config.toml
activation = "swiglu"
norm_place = "pre"
decay_fraction = 0.948
Below are experts of layer 2 (counted from 0) of a mixture-of-experts language model. Rows are named router (the router's row for the expert), gate (a neuron's input weights, with its number), up (a neuron's input weights, with its number) and show model dimensions 0-191. Each number is 128 + 32 x the weight over its row's rms, rounded and kept within 0 to 255. Numbers have three digits each.
Before each expert's rows: a language model's description of what the expert responds to. This comes from a sample of Wikipedia text that the model never trained on.

# expert 1
Inner and final pieces of proper names and words, such as Sad-la-k, Fres-no, Dun-ain, effect-ive, Span-ish.
router:140141145105141121122104131186120177160087115101183129166098147188113169147137143107140140202145118109043202122112146114129136162106197096143091160156156120141200130128111161080107157150151139138137140081116126163143152170107083104170114091137111136116181126138116184072128079178082105178154143138126130048087129178159159140115187122135104095172161096106167129098124127112154163059159064128123148143114162144126092100181096128161095090109209097145164169107122077118136069123094111103113136141192120121133093169125138159156092086073126115111081132125079108181111090149133138144
gate2:132091144060135079094103143130168091146114202138136166147180120144142141110103098121134100168136129128159082124164084070146099135098122117125153153095111136084183138038106166077193214121110143122143122125127106112167145140107070120194117097102093139082092107116117097155115148104091140102168108131118133159124116128164150149174053140075121174134167083116132113089118163150113198133166153126128148123089121158158121097131149166112162139145064201086146083134149110134118149110131178092113093137146141158201130114109129103100091107119145167118081071064135176179186163132088093072
up2:123116175073125082172140094119070104055076146117107094120157083112115073057130128074105106104171122114170148097125094102148099166168134145095139111117133132153145139190147137096161181147108098132172129147082171161199138111175160125102108090122108111126070205103197122118091121134086061107087142147118117117128146146070108109127100133083124120117136133127106108133107088123138092144118141146109119166131156120136075106159121201196148158128166151118106133152106160095129093127130071133103132182165168079089090184083157123101122173119134195113164162087167108211150120177136078142
gate3:064130139156170080125122070148075143099170135112134147061140131129109148138098152167123128152178117072105131172134193126118117107135169168105164138124129199128144126105122105107148092150158152140133145141166173138109148123167153097110100112127082141125165137107186138116077138154081118159087166164042108148073136096147133128134145128119167091112148152083109151146177131132120121173095140139136188123076114084061110111131138159144114169057114097160134133198115118169192159169138042099129124123174155153095112130089145107109158077156193128087150121123083116174053211120158165088
up3:133126124111140130158145086170123081144097153031110095154128116170155144091174174189040121124096150140115056193126104090114077112149130098130141144183147103121082137110134096114115132147098147104115101139153100143143138168123127148125177090064105093165167164126157130121151103132165115194128183161128130155131102097165146126151158151134141105067102132090197115111113134113133173095144170075082125085127134146163158155123170129138110132116115160137110166097174116178221175111184154141137075091151110104097085105050065119106161099116084088103100103090120162100150189162099134115
gate4:138109119131083158161046109115115153068125196116107099158118171165129123104128169182096114178204113155108136109124075048136109203103141149173129140130101151139113144109098035150093182141072146147115120142114105133126154123104157148106123123099112091158132155095160113090129138166105138102094092176085078157065151104126072127121099132147144144142123143139112151113095134183178141033107096167159154086129202163139098087150102127140143100120115123104087140135114134155112170166078132128159125115178151165149122124113169111174105089095177099128144195115119086109206120087129087109
up4:098162097195117143175177115180088084122099110127114140096092060121138123093097152114125158154141189126086112137187109160097107106159154194170127127189194105170168117145132193148226168132121174096122135142083112109141139148081137119117121098145133109105080126155135133161117149207069090083188170127115116102107124151132119174179189094167107152103148138109116159099125093087164077071134110130144154103117087097089157119176150163128091083111108095129119084086143139107113190111142138084145116164124140166135096151127175161104091164144129194135140137166154123135126182192111122121

# expert 6
Common function words and auxiliaries in running prose, such as was, and, of, in, is, he, be, were.
router:156121147130142050132162148136106178097151083128114116168142125071124160173120131090156146151099123111084147147165170080165085088121142118142149171147112146120157127137110172085113125105068133174087174129151129131116168185111111199101054156144185119139179134086167158137167147057088104077171161114140094064127115138137110116108165145157085144107150149156099128110148170147132109119122115110161159187156118168122110155085141103139075123145093109152092124147125121069132101105149153078162139086146120072144059111138156138061159096141114120093091129089112132147076145244165114058
gate2:186103098182108114166122111119110125134159134150109105120081145099175093085100132207202106151106131124092128147081116116110082133106108123126107103117112159165136096157072104155098107140096122197088124081094111081116119122188105109104139139126165122112155183160151096103143133178137143138163206092162124108142079064125114154084151086129142105091100145146049150155122149087122138156160160121139121115127147125188110155094137120133120108142135120095093124141085129041158145152123172070100111120107078187168171128059101203083109101166104110152102162146115069162053168120117068135
up2:195088109116170141188065086177198132130203111114115127130170144104140124135115169106133089119145168072073135090128141131105157122151124135094122128098097096138163130122167104117149145181073130054106090139140076139125147189135123098145143119177074107148117130145189112138161117177115109188113156129140157163109115164168076072184150168126145134121181121077095141125044086122159085091139084125127149043158098114123177169135101109132120110128152110073107145112131137074097081177167067118183126153164090155117138134143110110121077126172123136143112083108119113123150170174118117185
gate3:136151132124117117153103114109059070121118144107118146133188084068083139140152087131144137124105101089086127157101190084159175176109087134113115177091111137118122188076157138147071126177178145119159175109095145155111094131130138170166123122130094144090145115186157137065130114141199177101087119145163105153122093142117095144090123172185143077109157130163144130165143144141102097119098186105090173164147078152130140139144084087110138079153129138110109099096090142159165127205116207138078109130095145168081079116160201149132157093178129100089154064116142074151100168138104115095
up3:081108117105145119109102111145124170091155113109182110147181106150129108108150145096167160120149135174100131194114178159121111117108106145085131157144154154078165213170168099162107099133127117113167201120050150148124100092154108078141151102121103089105067137182126165143140115121150171103149124100132167064060095162080099145122117084134107121095080091119108089109081117115110137077091120099124073155172099132106135118134172114086103124153135129186131097059138165113127142080110119180126161185147120075053160122159164097128187158094125132073114055109159148154129070162100101133
gate4:160111135074121093132119135163137176140154121139106097140150145112176163070130092138094145143123152084173152104106133107062139166120119061150101101081123167105186142102172110130171174125128090142175175070174112147151145121107138149152107165121102080099158103059130086139127164129118101105117115165108141062181122133133064167063167152125173127120151188138198108109164149156135123108131086101128168133156079120164133135121132099110148102122141124135143149091094128214138190171113128096134126141147227129119148152091067109145098136133086165224107120092150176151085087160176113105
up4:112114138103159034110121137116101093115114152181130168103138102184123096143142185141153116101128076083166147094105198145116153126048150090101138078106173129169129140132127147168100135121112127118105193107132168115078139108076172160217090130139118062195088112132086175095071113142126093137165151119114102063104120115119105124173145092165083113156116125113137122165117108128139120153141114114164122144064166103121113101129118126119090116132181132157154127210142093092130062109176070127130081066075142149145111174126162133119143135109115227189114146101151150154095127132114107128

# expert 7
The words of, the, a and an after nouns or prepositions, such as University of, 65 years of age, the land.
router:121146142098102125175186177059142134143080135173159130171125082133136145151188106054143140127139112085104099142151118119109138091105097131087130133178167111110141150079172146150097108122181154101197149116110180162101095078163152213096144140065182121092150090161163119109140089160148133158099132140114097135095134178090153079090116138076104123108142159138151144143106125113154124110139182165145121137134133142151110197107112145144063101119153142128120157111178125064128151131069147132110104105141115072119020125079159147198165093130104146161163166085114106156126084158106084187
gate2:109135113140076149118100139121037134119090060144146110099117081050120131123084145180099118131155157164074134155158083126158173147106152135128169129119160124157116120150157135163163156169084120152100147072115128144197117100114140116110160125105130110127097170088193139163154172136123103053146194113176075140116101114119158097187114112138092144138159153149149153159157141078124119141070113121132145157142122196093140102101096133172129132044178040130112189119164117122157156097147076115145120051156139053103105134121129182093121116122145061129159132110093144140136112110162148186
up2:090098132151142136109153148127141161118123088116034152121113139088107121089107149063102099138095178143119079193112168135145141075145089136131148125172153130146080128162163129140144088129126141182107149164199109165100135134117205108170093136125142142053134131076188124146160166059136182146124114160106145147184105084135160142095114147152116090113121142090096165143132099131133107119162119095127071199112188133120061206109136109143146099134113126174093143150102196143109158134126153110120137136081134138067108134115161126146059109157182127178101124185138074114114181114074138191
gate3:154157112145151069141158091159102128065126143096119225096100098126145106129163126114161106087100131115074152125110138097120125115181102151070075111118136107116138085066132125126067113091126137151082163043128157152081156139116125192182144110090155126084182099104136157032134116135154120108118156143119086154137152158123125142117114107117136151152110079177185172170076148189154102168130174130169142089102167138152094124109158077099094140092139083149097112176115072124089174142179102143162157117132143128105117158156211157171138069141117137123118168077109095145095120168122140093
up3:101159143143084115117151089154115105136110114148164117116160066088099115097120163060160162137203134132133097135144109111151115133156113158092155146174129150143142076167184081155124184000123152101122083156130060168128120113182128101114068112130067093159138079183121168108077133128100111110181123133180146093098153144149101130177163129167094110144144107136128139179072189129191112134140145128130120085131161136182091141138123102107166165132140121136122131085159063115128116101097110126094154185184074153136119093144174157132163155108097120131178183151127160119153120145084116096
gate4:107128135169120147147143128122086161108170127199170126141114144115093092147056129132133219131124098139073096171174098145129139130133132036185150192106104115117072093190072086096115151100114150198148157172154072173145096151159148137142123150134067070081087094147114139137121141134130074165143142113102142150119141150143125163087112194125144150131114115173175228126144172171122113127139123190091127077113163118195133138079129092159094151147165133173110120093160136113162165123134121087095138115151186141140076163135126125204140150093119138116160144155130132122145101120158160108
up4:146172107118127099099103122144165161174114112169148091140133115142124084167140107113144140143197106150069068125185095112181152134095162186118113116057207098112064107114155089133110086101079141148153161118105133138112114123158077163122154099153153110100201141170124113081202163157140096100078081104097167076136203115112143155156146084090107103139133139126113166165106054135188126129102078169141108107187136119114158190143149117146109168128137112113106137086192180062097120094148149155082119158145085097116105114173131115110082149142137140114147170153119124076144132176099094114

# expert 3
Short function words inside running prose, especially in, to, a, with, as, at, like moved to, and sentence-initial In.
router:175172166154074072105146133103074152090112133097140146155168131151141101171139139095103172080167113143134073179164125164117102130163156098110110179110125089134135134124140129090152148187162178195097144078147207155091133170108140162035119161150093093128091177060131139091159157123147110143101156125128154123120144160100158134118153136103038098117163096140146093199206092163083126118176175128152136133096074117170158098145105140144149185082135128179097157133151125149173115145113149056161183120141130136087098139157165177143097129085155137127153148130132116161107135095111140103
gate2:150133119122144158142133076144113135065159181108179130112123135205143133164136141066152159149128080126131156102131117154177173142142116131079135104147126152139098198088115113176142139144142155115081146156137131132086073125168111114069120156220127120134144153087124143154145113151094158097135089059178119134089172100126124112094120159123086139099162139142154195070120166134182093104162109133225161078131078080124184112111089175191162090131152167116077085108131127173164083118107168131122127148106117073101095065081145076114142130101091164183089125114071114118136128134138132104
up2:209151117174105164141174129092171089104136165178088080157092152119112148121126118123145168069110059085145139157133134164135093081144109102050176174132124125131117148108091142090060125125124134109082134101098154151177159119145136159143039110150207102157108204190181128101154123123159127157167138119083112098112116137105123117145098177124120150079076084129143144136188106183047132140146155103130178163090106121152110113115187139144139110143137090144155073131139165112192150131067127104098149100114130124117140164109055191128136101122121091106166140095176122130111136160136100139
gate3:178168079184093176093126114188142127149160067124172117155132195113177100038097116103131054102203114166147094122091123176131201127110140116145117074139108172158133135067130131107160175164117137153176193099106164176113163088140110131114171133127123111123114141132095103101156159136173089133117175128118218128126143115144116149078142113119139101090159125144185124126120122115115164107130134079169139135134144166154159135165167154045157104092087082132118126118117140176143184129179108124153082134108175122150085180130152101086056126125128131159134154107074146171134133146122094106
up3:128132092161169120121134189177150226121086078191123130190109192082131136151140132097144131164083141155185110114049093165098109139193156140098137122142124149131147104101099097081119138145086139129137142113111083118155151063116172118115088142145128116113145136183125112169114114117147121123170211076122100123169116144066124086138116139107177117112141126147127183132116094091169192109131140180161211108175160151139140104141199157068106121076137178158138124119134172110115138102174133139083093148125155116131101137109099126134145108031112128180141119133061164143105083129141115109
gate4:146081101122136127179118138103120122100112120111150179085189180084077114104081140031109092135131064103077114164130102115164107094068173129139166129147163169160101152145155144188110081147142128135174154122170129180140103138140164173140127122134089151104086135082152143136152146102122084149137123130074152106165121068142081139118104166115149160078131132105087093187118111099150138112086154137138127114148043142119172123134092176167128165138107112189112158163146113068126139199160082085174087101174133152151128112125101118090135106105139168141089162212135083184084118143123069110
up4:087142121119163129084154135172097148161123172195076166110138110113095101136140139126110135108086124136155130111135097152144122087202082148141113132124099126146090170103108145166102119128159123158112134222147086136071148160113087063108176141063136111159149160163143155094130144089052143204113101100106177155167059148116196105113150101166060146111181123156150170074128155142102151194123098173162107145110130147121152170127136112178161140157107106199154196164123158190093111118135157075143115138102178095119101162122130092137118101081093142160169136151143103166172131139116162150